config.toml
n_layer = 9
d_model = 224
n_experts = 12
experts_per_token = 1
d_expert = 160
d_shared_expert = 320
activation = "swiglu"
moe_layers = [0, 1, 2, 3, 4, 5, 6, 7, 8]
router_score = "sigmoid"
normalize_top_k = false
routed_scale = 2.0
balance_loss = 0.000257
balance_bias = true
router_bias = true
init_std_router = 0.0151
lr_router = 0.000413
vocab_size = 18464
norm = "rmsnorm"
norm_eps = 1e-05
tie_embeddings = false
optimizer = "adam_variant"
lr = 0.00167
beta1 = 0.9
batch_tokens = 65536
seq_len = 2048
train_tokens = 370000000
steps = 5646
dataset = "wikipedia_en"
Below are experts of layer 5 (counted from 0) of a mixture-of-experts language model. Rows are named router (the router's row for the expert), gate (a neuron's input weights, with its number), up (a neuron's input weights, with its number), down (a neuron's output weights, with its number) and show model dimensions 0-111. Each number is 128 + 32 x the weight over its row's rms, rounded and kept within 0 to 255. Numbers have three digits each.
After each expert's rows: "comes before" lists some tokens at least twice as common just after its tokens as in all text; "mostly gets" lists some tokens that are sent to it at least half of the time. This comes from a sample of Wikipedia text that the model never trained on. Tokens count by the router's weight.

# expert 9
router:106132123182097111091124127167050215092159135117118130107165107148138107108140141104101180142167125092148116116030109148118148104163099113136108174148179105077153154145136090137143097179149106129131158083151146186162138105137118195142096163105142112119141135160111106117124084129115123134092140126127082108122145079102095128151129141078
gate0:090079123110116091111111119162124128148079162172126096130166147129107133069170111182117099168128119133151149180130112119136108127069115063182119060154138149113112158116146185075082066068136096117170130108129103165152061143167029118082120134123136152144085183141056122106071222178155117063169192133096113150108192136048164201165133121135
up0:110146122110102136067141148125190170101118112111093139119169189151119095071130130083148099128105150099119137089121106177091109166147115119081103126120147066129105122159141074144138115116140120179141161119172102126118140163109103103153153178092131104127129109080180125114146154144080105152139118099147189111136128063153126139112129104109
down0:110115090090137134116144202102126137106143173100199134144108128170146200138071154100129151141076132104096109131097090119135178147100186153115152107127151134128154157146196144207135111064142146124129102141125143184111131106137090146142110108063116183188178153152098135134111074117115146166107127187097157125155130119188076139138192176145
gate1:104067174140137096074145119186173200103145134134101096142124084105146092086122136144040159102154082112118181194115155142161127110179114166193098134130170091110136119129149154126104107126157124066099118125114146133131063114168138154092114116053090094154086107107150163090167140112092145161168081102103076057106122166094141090142146149129
up1:127114113149208074145206108186145145179145117157140170121143097135170127126131124100153125123122133137145109139096147153113155092154153135122090193107123113130125150120116110113166070171130103096151088141150141106083089096145136168076133130104109124162114156180076129166129188122183080056144100102108096118086079113120104098174192169156
down1:142096146081177119139155094155131132111159148182101144189158135086111136181123113148138176182106148172156040132114135172091116153095105166158127117151126113104179145134096105160152092146143117129139164178129158083114117103106087153097171078100149131173153081165150163129124157169150086109118168098151131084084124163101152120152153063112
gate2:148156094150148109095055143059142139117165092163081105138103119165128084152159163165143080135117080123196140098132122142108100127115168142100088137082153089149172055138114152145119118126161071199145143115097091143178112126135154144118160138192118086178111161149115136149113100130084166138095167110168165065100083106087062174157163180074
up2:112097086147127097119103114111146175158169165177132124132124151090125104168138140150152123108151087143090117134118154132126158109091110149107072123141154144063113141153163083186129097112130113104093094134125104117118121071149080120120178187152133103125142142118162070093126044107101078218113146073137109157089114079111105080104174127137
down2:156132117162120150125097195152111131122078101115175058091123144140098123136052083161179132114126092132176122138165114097076097113129134146104135076084181146151112132087078190131085123102133086031115112094047157198151101097105139109167109094120139148104113174164086116101133137106158164130109113214157112095139126100107127153137153177085
gate3:150105067099075123139174133140076171083091076154114160153107096182149143165112123113146212130100171129118135091100128111086152070230092147074150137130177150088175111133066075106151139110160142116159085135183123086102157152170127142161193143146132114123181142099102129114149151132118068166090143124105133094207139133068075117070078115106
up3:130060143149114173117142098149126115159096108144129114131090192097112126147178201050118139150136080137138105143134108127137134108191161137071086103131196144088150158129108133107161115162140139141067105168182119135111073144175108138158107147097155134122144065061166159165180115178118125144073085147151133167129106104155187155121164148086
down3:112119072121126136122175185085107129111166105084148144100146147099156110101122125105147114142077173132157103092127095125129118096082143153147133129069158147147094110171143110113111145119110057061140116109145174131096141141067121142135156130065124115125122166160113142144182176083189155206118138128144138120085145171093130106113095092106
gate4:142155101110083059158079162159149124122108166112102141099122141118141079147096108168144101125122102117137144126073163166151104157139077124188163122129113192160139114122171151101133070131099113135121105167184137059162086076159141098039068119099185089101144190151101167110144121111129107084140132070101129117142137149121144172162095159183
up4:136163055164106104166164119146125129127128197115124112063112115112136079089109056162103168130165168054171177162134118170112122190099117199166112165169164081158137129116175067111153145093082135160084119109142093134119108060096132098119082118071121151148166124167173150153107072101117114148094131206130129129126122126169086092126137151108
down4:091121068148122139178177192115165168116090154110082184141093122122091140124092120134185147086133092122097139096120082117105088094149148118133134111127169103130136180089169132099167154112115120109121159091164132208077159113145102117109147147131096131147122144182136148176089080104151117221087123146152105098122133037130121105141176130139
gate5:166155119117177170112191144186096141143160148105157067123120075120125103146109147093125142169125131127158115154096128089148206103119135134118046113147158140185092141062130126158129115114120203152091102136081156134110131092109160086145089093085158114122124133110093149128075183108161060112141152172151115107189186158091135160058155143096
up5:113098142143106156117083125066135100097098176157151103102105183117104097114115113166190110098141123162158178127153059134153108094115136115159145121126163101158159119134165108146110099112151115091159117060103131136116148150147164148105153066156105132130153087100144107077168146198083140174139133143156122132125037152084059160134109160118
down5:126127188065106149092182042161132130157169091144129119160118161077119159096145179057158168148113121136086152106086143167149143155123105159086161096133109073150143173125083071194139089140064092147128149139122137104107098225088121154122170122109145161127125120156177097124163149092148099097137194113119152163121107117121205136074139105094
comes before: " the", " a", " he", " that", " it", " his"
mostly gets: " where", " these", " because", " such", " while", " other"

# expert 3
router:158104150139155087135164076137146135107179191167058139122144128168110121082110109088124138117130155136154173079135076142141093165093113138171078132041150137073144129211185079117145121150207126140137164182141155124148179174122180139106105112098120126086125163120127069156136119122115131044098176123115130089182179074088052146093150089147
gate0:124067188161134110097158117118142080121147121106161167135149161080106060125128096114159117101065151136076129131131177171123094097205154104164146146108089126093166133103160123147167108086147084121148128134070087113144113150130097143152112131139122166111184136134170108083131125131121111134122106135122159123184157116117143143159107130054
up0:144192104146141170182110164115145111144136118126096151092135139161161156177132137081119116156219115167187159081130108088131097125106074139109204070159135144146115212084102126138119154141067175122138116100124144107108186112116099146130167182154162102171097095093091092163110091086128138124115086151109088159123106121169135097122116133112
down0:166170162119151131101148168159117132093168150105113150128101064139128104158109107141167067067138071094170134160093138101133126104098123092134123172204106116128084133130180131131118115064081145095131137088115155085125137076084118107110152120144150151155152104129154123146077139131096138123134098112143141119132130098145127169146103102195
gate1:150133159103137147128098135167108056151198148091080101103110130096115164103111130118123140080091163092134091097164125123135159129149105133085087097110146135126106145152175122178119098084140147152134126115172089088119074180085145137099075166161134136049119211113164057092159155168114057177122160158113088114180127071126106183081131096143
up1:106102096066104120119070093111119145152108146143106132104094138121040103093152134155120082122124047122107135095172191071176115198078102187155165098148140068127071111092126111083107168116156180123120082158160095096123122190143130107151089102156092150146136140100104159127120189136124121106125114189065095125104145171115072101145126152143
down1:146149172151077225121102178111158131126054116134113086110113144090123149120161095151156113125141102095134149193089165167180149099137116156137158140125132151093112163104136160164096179126153135106152127064156135153133138139133127082078110138101138118160126178150103074141059149157110102142145141105077065141154143076066117204107077142110
gate2:134114108166133072068135137093141133118125163162115145117078172143175165143140067103112101133072136116197047157103062150147091154122153161155132181129144129111164103128170116162078107097150092064125063191135132158120076142179142097115171039120185142091166105099102090145134125073063130081127159108060149062153100147094111124192122155121
up2:125154131124111141169190127127162092106165163141141162120089098149151129096121184093143158103102142104111136167087158154113139090180124074177090179123193124137161100115149148111089193133150086176143142128144098176132097128173101094035077050195147136100161163106118166173105062122096103098148114099087138111131100170104147201165125121155
down2:157144090119130106083059162146068118127119175102184146131104173165158134137163171165118082143076130182144097128175128151154073104094170126148128103122097152167062110109084134124092105089131036127109096118117151124138109085105127119198122134089137175129083132098172132114137115123099140133122115154147158135102168141124140123155168106131
gate3:140134108043090152045122144092175099120169094128098164116120118144110151171103127071100155109091137122132105144177134084160109112128102086163176174146188197104096111117110100133100169106121162177139121099136163128117166085039104132111102086143170118162126095141109145163121156079043118118124167144143096128111112107118096128151129139081
up3:144125163145118146183139165137086133135181132052174172146151167118174098082101082165189144088173098138106130138017145144105140103117160102174098135132084144142167117126148133072116200122143132124127074132109083144122091165161131124114108155142129114108183130122096152088130119176164112137102092079111153157165140087092130139139132065162
down3:055123099123138129155078202127168118144106135172133160154177134135096074130174153102127089087121142174160106159229084093179068122125125099098145110131158160112132102118115132138129177125086099086127100111131119129122174126085129159154151098100134122176089123109218134121095120080081186131122138156128137125147144111190105210119160141149
gate4:107078137149134125181087120195136145126159154109115104131155070128127183085110096115124122164122118098137067106160129186131203135127092163090145155135112132086140119113132123111193093093143114135152053135137202195137082112193135106107193137058141176147112169125196057141086177143120091070095147098123114093137155115133085095097132140158
up4:078115121093141094111164132151104144125148138127189177122126095079081105172137125194108170096150068130120108141066193100158105105163166126117155108092167140091161148133112111118122071105107110122079127094101125145051140130087143119180174171170097070158203097155075123074128116169137136094090081127146120089110146134134119191134150081140
down4:163220120082151196141176167108172114125130153158120207132115123137143117132157114133166189074147160115182163131144091065160200131157145147147113113084110093135146135158085082136143072104166104099095132093103098164145088102108084126125124091084152100109148137165108141084141162100114099084158127150156163116106136104094150167129164116146
gate5:083143099110168061104121119153118166152121157077159104143084124137113058094115174131159155145173178143103087134098144154122153216109119150141116154098116130127184121110126143112071070121171127139115076150094190148084127152178138083154107144125183130095111126152073145140112149091116084129155143150170134038138160125146073158149180090118
up5:118148136145135149074177134138157147118108133125108152082160163139127164148112122127096085093134107137162173125109163118137114136175101057142079100164188152142088164131165099159151176099155139150150154110197137104165131134075111244136161124061097022177179148167121091110157096161166110179091146113112113136075123098121210086119123160098
down5:094163063173127153185157126134104114070175071134118149118108159179102177106160081130144150135102144087154136153108126168105155092125113117142074138134176107122086102190152061123127149152170152166091163091161120162174102092169114124175141129095117165114119152058164106098136127121095141191094162105107159153101129176092137120168091119061
comes before: "\n", "-", " The", " He", " In", " It"
mostly gets: "ing.", "ed.", "e.", "a.", "\".", "y."

# expert 2
router:097116091158107165079130085151099131142172118098128156065104168142129123127133086062165095123124111142113156073118067158113118180149137135139124109125179089132135078179137053118152150156160118165077193160118148098143115172149152131160163142106127138114141153148125118153109107133146059156122117156073098107191105153139112113123064161130
gate0:176111074080126133128166101212111118158082151144123112121148121159118135138101098085141161145065115139184205154132158051160075161122120135154108112132141134132176128140162135165145100120157140111119127093135202135124094163065151161117100139180125148034146155116138094072076123121129126151101126127115142086219127080110109089068153126097
up0:175140104132130076149124130140069080095104122176137132120130165162109091132147099082125189077167115152137167114143167134126115150130130088123144122165081068176143096094141099173124161152165145134104094154080167181124221092089128164153139136092177106143147085170105128124097111118121146155148122151149113137186134147117112057112132118122
down0:077121073147102129111169106116140125107129085084119135160134158102103125135136060172116104148068127130152165173186128087123111130134160088154147100121196073165133146144144149126122175140084164099125134124126158078131123151175112115109090095132122200095092128132111119144133104136182105128153077065157136115161083146123155129103126214133
gate1:152139087126186144091155102136078105091095149104142167091118143107102100100113168088173155069075105136137170125093171084161070160165161147135145099150134161129136102083126121115076161185107132110151140179093109155156170096066130112109130162136179149083159098144137130079099093128142136126093085101112058103182147134146110132125087129117
up1:122099106152170107041154145172146090103062175206060138126137112131136227126085098119132165105176162077117149112157142095146062143100136122147113111162117131164082140129103120144101113120123125132094176126136157166089140117059105144119131158126129197039119161137116109123121098098101140108046148158147191135130127190086079082139134120125
down1:064145107124111092123142147044153140042172076076088104131113148142073123099151147124105078133074103122132137158166150106134110183123153098062124147139101153170122090150163158158162171109141114127152109107103115171094150129111099141109110143166145141164129164172165134148127091129130141105136036103129104115110125094149149115100037141105
gate2:088128105136118101096163074162078123089149153154121132099099124119120149069161186084160106196109148083110161128118085132118145144091101105113116116127113025116126191127125124189142130128122169140058232145118164144157080141105144096122139133107095195088142104147078180126165116099135125104147133179176107119169110166082091028122114189137
up2:137149124122088114175162122111099126079087148100143112148138103123119142174130080090145126095146121210137125105167175092135130130177123138138170099124157183155087130153143135089140114105118106093091094081110170115142177123105112150124176127252130181109175171107078145142160113146147092119126119128092126096169171104122136108135108099096
down2:158125122144150158060178132150164080167224089097158150113157030152100084079094091138124171146145104072180154113137122184137093113125118100098113141151098110150070116130171177126133156111109110132130093124196111115128184082067159150100120107108126130145100058154127108105147104219111143142143111191125124145189141068107122124114139132105
gate3:143108087130099134173150082141142155122143109180111143167124166146147103143092225062178132081137192106118170108117134110111122115137090130125088194056064145138111132141140124112149119119135128130130148152145136142139197149159142156103128136150083072151130152167061109140141114125151158113077138145169198120137108079073113071136127100117
up3:127076138162133129205165133103146113106139142197158118143097167146137133145111225132129079174148116089143163159172170108134126140143096122138103157064129148092077137146052172112154110130063157112120140149143188184132189103155138174132130135121106117063150110141108199114119110128124078075103124121119100153128121098104106071082140178178
down3:116162178171107180160157035133152129097096087091109051071140124102084143120093147135130086124107122146163145180063063162145083130148108065128177172118146115114169123146160131140134100082151084150153161090081149134125140141127159143162108166055157130086141124121155106121152110165138141153078113142116081126098115152063138152157118154106
gate4:120096147138153141132129093144152134147119142135082101121150198169131140195121100137098149052126069143073083114133166159136126134191112123177176110096095163140114093186138095157197144095145165131023123100139197151117143132119122157156134133107136138136162161140110128090138125104129149147091120168087129098074186146197174129177095137135
up4:112127081130148116162152071168140114150111189102169113088146103128139102114109132105139095131148129153125131120076147108110107126127110115110137142153111167125140105130117108180134143075108160112068127232090168171108065165136125082108109151114097158164164133154149150140089154083110059131184120165093096118187100131079138134145124158057
down4:164123196138128161156122126105171177117139060114146113154112113139118164111103120177159109123094119194134064166139081103052170190108171074172131096149149167161185136188130106131098190116120117154098200131163125124185104106116108104170173157157151159121160119115135106075129139133201090150122084133161109061153181125121117117088101114108
gate5:168083138174174120157177140135131164127171104111138090112152126159122119163145075127102129095112123132118125198074179136073152127131145103121133110111113205127114104133134117151165127153120167093084123117066169082100140164168112132108148145166115115098136094050165074109117134138153104167168149140128176119089109121094186135115141114070
up5:129140111120178145072061104120099134071144129125205128158166176120126150143135171141130184093063118121108061076142198030127111157159133108155131131156096126109145111154093135180108139156113105137137120129114205147161186144087138170114141119149126121108135086114131097191132086102122143170129094131092143122119185134191059151127109107094
down5:123142175089154167121126101158143149097127118120123106106126127159140132150152101142091150137122159177116060122129125119119155156175188126126182092164081092171098119166143093152114144138119136164079117092144103059111138107102115114108147105137121158120117150112164146141123135132208118138138158126201172127116097113126170090156038079155
comes before: "\n", "|", "-", "The", "In", "=="
mostly gets: " de", "==History==", " “", "-A", " ====", " anti-"

# expert 4
router:101095131117161066146141104169138179167146109094090122095090160133148066142144112170126116159115150142122156174144180145123064142177078167163087115121137123080104159149161095117130138155182112096137124182163154170133201203120176142137152107114112135096072115090076146151107092099105160114089167165103176179139094156103080118194125124111
gate0:096191100110153133104106153201112143122147088142123082148060103145147126131117109156108151127144091090084113123057117102119153087133117077143118122130133122129157136141092151101075140152133106149142101118115172162101094140204127148171132147042127100200107111089122169141183115105132111186129122087165093139136183128125114151146134139149
up0:109121119111116115150159062165097134119125141115135054138168071079158073078087144123092122140122102111123154140146135122110107165132164105159111080149073116106139185106091141081049160119155071117106116177113181204122106101150107146167115136152134184176130094109108163129092126060171087162110157136089163117101119164103110113134133112142
down0:111152090140081064120076154087098156083107144129159193061138155156114139164134137136149088148125131094151170106095169124097091161128141131152128135143173092109096156149130127109137127139123131169112079133127129174063151140168137136175133107194167111097145085147103116086125084128039132173136099123121158150118192138128128174122156125150
gate1:118180160146187208109142105111140100137113083153123095136153120156081172131107104125117128154090188101092169183114088113158139111134191104108101057113092119093156174132132090158140153133145094118168082160173086068135126144140100118087113138181127139107171121111161181179119081144096120058101153120108139153170130105111111128052147093134
up1:140167144092119101127149093119164112107130117116158122114147176126115094099163151155134159135093167167131191154143132093128146127155164088096125075071087085131174127164131172202167180171102087123124070161128135061143160141174113072124092125159125141126132122133164149125137127154141169063141110133132190149128085171102124109109064159124
down1:172132077128128135135165082109131173105162150138137090099167152081132125123128157032144084131136091157093077102116105140142124063146109147120087082067116236122116079124063068127141160138121143048141146110119157112146180110135156155161140144128177132075150168153134130120135101104130123114139138151126068208136107075183182129145089131062
gate2:171068157181117103136118144158142148116085036087142141131131150118141091164151172065077155129124131162135114128147159120099188106178117167088110080106094133155153165159133133102109134072165116168183179140124194161135139143106090108057133158125152126000110188175117173185078096094138067105091115128119106116126089109102122070153089122096
up2:110152106115098107146186157139062138126117126136073163144085082149150158114055115120106174128124207134118136131143125144154171078109148137137159139168168129149140180108149076099100106095089123113092156153102118172101135116105158094123129166083113130201164102180168104112048120125096118158159101158075128117166092123114081060043199096117
down2:069124163197154071105130097113068095182145105114066109130122132130076084135144119151090117122094154054175147108086139128171119063169118140098149056120136131144124147150155136130149131115108145077168088143134114132135176127095162083099116115100139154159159102142135107153069108134114124125158100123173134140157109080163167139113108128100
gate3:089144141074129145083100122131136126150117152101125101104108146150129158171130164165113134124108053119100086156092088086152151139151134139147134144193164126112092106147159153153115119086209143104094121148085140120145080151083159067116148102128181109119152083056073148146160156135110158128147196069088121061162139153084128137149124157088
up3:174090124101151140190107127094173089153154183141102102091153065107152190106142093131140082089153089122106141099141171226149180113130123156140164131126129107104162102103113126127137118139128120161123153130130164110097188115089129127132196114097129117105077192175118122128167216118155127126126104139141123095122081098132147096083166167185
down3:136112150096204124128121186168070094142108140116123097139137104111152156158123148117139152140096110082159069136134136112118153097120129127115139226106098109108171156085083135126127112092109122136179120119113157126110161076154082106114142102135169130114173161145110071142148146109136180104128083117110055091157111196126098117144132177082
gate4:136142137098101076061131120063154196133116196122102144121181108121154120137169093131148104132136041134070112134187133122130062145177156159174096080111141112139123182151124121144156088187138140143119102137136107100120171135091117165124153129087107119138158091124059084149130139149155149123098160113120175103109094164143178087112083140161
up4:133086125148109184144146105167144094094122134164160108118196178129170090133099113138162178142138160191144212110060130156079167171112062165107083116062114125185131122161095150120165148178171128103138160102104116137159128166200136106128109143137077095146084123112158154116052117122143110170114111159161158099082137108101132102118074107158
down4:094179194084136124126144111113151092055102110072102072170146077126108147097169130107135123113156106082168069108162142117146146168157144057098145155152171149147107055118122120068132152154101157099106113143193075088110073096131166129094075128160170095154108096160066140112125145102115124132137183119114149150140137116125083119138146201119
gate5:185132146105101082104083132129096154065186161086163169165164122181193196079102130167152096171094135097088121134104031158133107137137145138147115110077117118141119153148111123099117135146159122138115104134108163109171149190174084124095112086072103061157140090092093152159146087162152179140123160127126206136124134114116157141108126150135
up5:090134096109178126099147156101150163136089119130143164120156126128098125187097091115132184123161136192190135169118176072167147070116133096115156137165174128144138148154135084161191072133164184097072151113138096134070136073102144112172141111158124148184128144150129122165110120174072113132196124117093083117132141101107128169156210109141
down5:134153131147136149213098141114132179096162129153133129098085080138113182157121130140129090198144112197173169154079134141159095116177137140133113131127113115120146125083094134129032127149070094138101107091117167164128087096132070072087107093132151098122149087158126149165148113116158104158138148161166117116154150124141146171187165127129
comes before: " a", " the", " of", " in", " first", " an"
mostly gets: " became", " Education:", "American", " remained", " elected", " former"

# expert 1
router:121156078118167124135104153143076210171114111130078180114127192092154112077182144123141104141153104116100158134053107144112140124134089103126111181145134091061117091135134081181148091105118101160136121099160107125148160126135142134093142172152105104166103162137102110134093094126091151176126157164129117176132168086088143114116145151113
gate0:134089105173084079066076122086082095128139109164131094173101125193069101118097064064110144170070139145107161102054140222110144071158125148099158100113140129164095119166156113117094157133139084133086088150076150175124161168164102085086098108195166148132159168150135156154144138094156113145126126160110129150124143167147102149131088125146
up0:171112144130165112127121111140164122108150186111151173076195085113149177181151106125131125029107130123131137089173180071151072192092154086127091146127144101151137152116112178094131214085147118099164168123181163081140134134117160189183112055121108093077119103179106107113116090113119114136100155103136137116112112174111149161131138107153
down0:114088190140183110154086141168141139065169127092126136142074181171138107104142140137150159045116119122123089162153103173213057114177135129081160163125162060087102136087128126152090120161132147207150111162108123173152121087126208115164128155164153181165102144147173077104158163120120126077110122123086141123155103130107067173122135110092
gate1:090084075079161117099107119161142096064164124140193100118093123133127160132113118121146163063175115124135141088127118074120170059097155117088164114155164094136130167137146095151133116096138136184104135129156154058127127103139135162114121043130192093118110137160079176177118152147107132142092162094169151047080138101139121078168112101133
up1:182079164156072125151168094120129087141129169140174108102144166182121105126111092094124140140128171081156110153085132098094111138100083085195067106110123071174155160145148159103137137174107154123090126132106188201085183146090105172156133116115119186121177111171123075116172136149160129091153092131208123161120156137158066157152124171149
down1:125164134110135114128126144150141058119112114160135160125113154126135156089128125138112127052123144103082156113141125124119114103173131119182135123158101147124117069109188127146177147172113151132065111090121123084150112180186109149124142152139085118155112162156079103095146116107093141175146132101173154122107104129134116103166095165100
gate2:079109144136125116100161149141141108108105207130080164108141118076103160134138080140156130154103151097134106160196146090084093182132071083131130099183090090161153148143163156148130113113166184123166122119084112185117091148133112124143109104137166062122137152166143134095132119093110153152138096124044145086151115183094155143084139160155
up2:063141123081162098122195168137131157103100184129145158093141128118153128121164122094201135097138171083137103140056176095071109126163091149094146118169109125085141170132173129180144078123156099134142116039111145134088122122115172144171125121135160071141047083178080130097147145141083175153073097089102105087123137112138108148149165117078
down2:172176173139136198155237142088104123156132117079156127116116114118095109113155083140084074146125156139113141114074092165116099108104097162124117128149128138126222113170087135178168116154154171122150165087103147125147125124099176129188115168174144163123152117169141144043104099143153158167099110086148132114142172102137074124121138109043
gate3:185105108132108077098095140097089130142118133158198135185077181179142098116073135162142124162105120085135124106113106153136151113226115123111108151114097145082101157129097132111065152135092096084124086189050163163199141129139165149120138097121158141180136142136118099074099132093107135134127202124114100158139082125167131132095153056107
up3:142154147129130144075113097120113133140111039172124112176035133135115099163145194083126166135124092085136131094121081115142137082125114101098139234109139115121091100184121149154128095134163175100114156110147121081120086237158115106149129132133101101174118234103105135085114138099155158176124121144151104127132123106125143156093144101078
down3:123133141190118129067101150127145175135115093113093132121148114098086126190112136111125158200070127105143146098089086092113147092139162093166138123177158223111179056135096111135141150107207109187146209179126140131121076134150136118141153037147186143112126049111140060130110101108131133126081123198103133073149150108054117108131120133121
gate4:025126093080175148155122131190142175143145136122114155137093132094151152088140118095164118148086172134122139102130096135135158130067178158126141097143115137105150145087192135168104082172112076128133105154158150112123120168112165105099137114120136183097087079116075186156080176090113149078139124149118103137178147108110156214146154139153
up4:110182096116145173143127139053134149079135092157105103138133149142138123095173140123129086118133093133098123132121124126123148117119177101122187087062150050082079115130097133162149169123163125105084126131168072120127133088136119171140126121153139161153101190152094166142112088036143176087135173142144132121141078115131114107177134109085
down4:181098160073093102154085181117183158180103140132116124139150118076171072175117091166071142123159105099117074194138150113116199143134086120115123146076180097177144090077046137166141154090149126115206093118135170136158142110111170148103144111113159078136126121098123127118128160115151105129097111151135101082178148160187084084097203170146
gate5:142086042131161137091126131094097164166106071083129150178139144153138085142114111205107096114117129172052164098172216148110091080138139139093124140126107155115084109122107083137159146141137180074112172120090132129126098135104118113137112151126083153145127167175144105143182068154158175139089154197145082118142102095131183126094134148164
up5:120063134095129121139136118136116117122099168133138154061136131137064136156046137189180115092158159054160118132094106052150094181091099140142161135113117115141139150151076177138110092145163032132135147134111160171097103119067120155127124139112175169086146101156148138076108209154137107140169071124180122138095168184112118091104103129042
down5:132147113219157120168147132119112123111161100141155204082083157188149087098170141100118135095168122108129163158125136205151169140143147138071145139107130155134142133165169164114132162086107150137135056213098150146124144073098155097161111106172133096097088137143152167136089077180051131148136181079065190141139150087142121138120066128128
comes before: " the", " be", " a", " to", " his", " not"
mostly gets: " would", " could", " to", " without", " against", " will"

# expert 8
router:099094114104127150098143110126124132107145146154124129150127144127185157126123102148101161112134173103115119120157110109127137087142098136170109141077144108102129173204151113128149103124159167135147100087190131125108183174111115188159179110075120155078133124096067104161107108113143140172096168091167198142116121099107133125101104177119
gate0:136133091083124066158138100132166141118123101161138131107139178124153211168141128126137086070084131136076124097105140143112119165177143160145057127066109087131086120140150102148112137111091099110157174127204147108138124068126148176076130155094182136151116085176126163150136131158172127093103170160145102152156100098151145110127145124145
up0:176187150153109181222124131134165111126153178166115104114130189158121104132170181162140187181141081085101152169141110112073116087149143087111082107145149117093094122121105148131107180112109140118125166176109134162123183140099171126121133097178102170112153174107107124113102161079156050067147110058119122138102132221178153167184160119097
down0:132163148106105143155107127098111130074119102177110189110146172141110045139104173073140138127102121131139121159169145101148125121104093084078128086110116140174143128126140135124077180201128090112108046099135142158156148185122116137131156120151087147141093050134146120147087122131132073121126077189156195166104085119147187148154158082106
gate1:117114137133123169129160094133144120136135158057153128089120188072107127126099109142111099105111197098105098103131117130148140148057156188149140110135158137103175144115117105156138095078129122106138115055123121104131117184167125178110095103147168120086129101154103133074168129122070135137099101137203089130095122152128112058094180093094
up1:123099139127163109106146133131147100188161119120129127122116124104101123059119147150139158135149152098123113157118123130157133152128105213125113100147117098146077124130090119125165116112112094128089126141075146107132118157147132128158152204166125164165125154108181096146195114179120120048090157126093110052164169118114147049100147086108
down1:160169107126104128196087101064115149146152054082128136097107159142135087111161130086100166147090070135143114094170086145104120136172099175138102167119172155167145084138115043105103113128098132197123186127109149123166132107135118133120110092148138129114113103068116110155144095103112172071135135105142151174080152113127082227132158153134
gate2:149132147161126165167146148120105107104140094113172129093183109126155089113095143155121101155138100118158146160117139123161148091150100159124107150110132138104206218142118082140156107160116177146143150185117164189146084163116071132092122197165124148102203163057089101099190072081147056106107089160139146138133143120105191121167078064143
up2:114134184103145150202128116126088079055171142190127132154126103079150101122130134144115096107130118086151133196143067071155115123133103201124107113173099144183094124174141104093144071144174086166131101192172109098099125109104098130105167097136142145112158114136139071207177077110095173170112086146119116108098202081097113139106135131178
down2:091137162126095141125162100163157152161068126088122082116123172126054155061075100048132198127097146108098128123120091114073103083129112143128146117116164085105135120112105092134144084175149077082185109105077138136194087143163095149115119169101110073150151128116127110161152137152172157081140146091095130076094131130123135124135122163111
gate3:060123087133078079101134128170176138158114138138119144213080164135109157164135111161155121145192146068124122112168075095158143090190120122115107099136172124137117140180116189132143081169184177089121155110105142136091139088164130157146147163093105198112115126174130138192087150093128171166144099073130127152092106115093114118146151136171
up3:087113114129081100071170118163093186167107086091142146175118128161096118176190125160147135126163123096130116128176087141111119120132140116081112091102186107131160157155155157083130099154208142120148150093138116142082139152098145118170154133077099162161119154161161133156170084120153127183098098094151191180091076112144104127124095176147
down3:124163144155128133174088135083155170096106121154190130125144137108095127096103145088144186145103051117147122137094165092151145124112142165072125126137176095132091128120136112177122191107126111192172149161115092162149124169147142130119051108179157157148137125115091134116198132162110080113122120112132135170125112142095102080103161185064
gate4:130102121050132199112089095152195121072091149161133154144101101129123128080089106154118122121160141114115077115161103106135131119170117097118122132107177113100081103193134153119143091149150181173137111154108155088168092150107106142181177150095097158097090164120012170159132101097181149134080123112136125131089108129164120141129097155150
up4:103123127199178125087159155121081137210134109036098104097132143104090120186148161094094110135113112113138112139108130086132145124075126200162109090143082132159140169133108096144142104168142068069129158118105123168064153140136193093150130114138149153062147122147159134099133176093064096122138179116122120084138109125094126088139106115069
down4:061139106142148143125132093131163179137150132108129188132160140114079095067124084098114126121078199130094078081150147111160120140110155089099185139114120110096067171113078050106156097104127109136098141133163120114125118147124178098082108126113150165122191140089104140154109153183128147104185151165197125149132157202129143189166156155124
gate5:095142161069122121127111116062126092108113149089166122156098155112098183171125162181050071071087109070114118161163153141116124137117141107132131184052142085095091138131098170122154097091136078141106106104163144098141173127168117142150166174121203194043156058141092172158126091140185168139121119087112081106118182158150178163104127162145
up5:095126166095145127116124144133106172045166135147165138167149194193128126102173109112128116209095091151065083156076170134112069120140151090115122140138177057097172114154129110139041130139089041111202157095171125171152141098196146106102155178141113139190147148172106107144083132097161128123098134156138135145148124145169171089161138142153
down5:131117122076122094117141147064086093148133103103111102189104153091107155105114168122141158132126177131094143103114103186106172115081179135135087144079156132108115140161062111125153101116154150088090142181137107082117077050091168191138134128152122113124118132140103133097137186110178110080199133093107158151116142162127097174071128140108
comes before: " |", ":", " ", "′", "=", "″N"
mostly gets: "°N", "==See", " %", " Total", "Personal", " Candidate"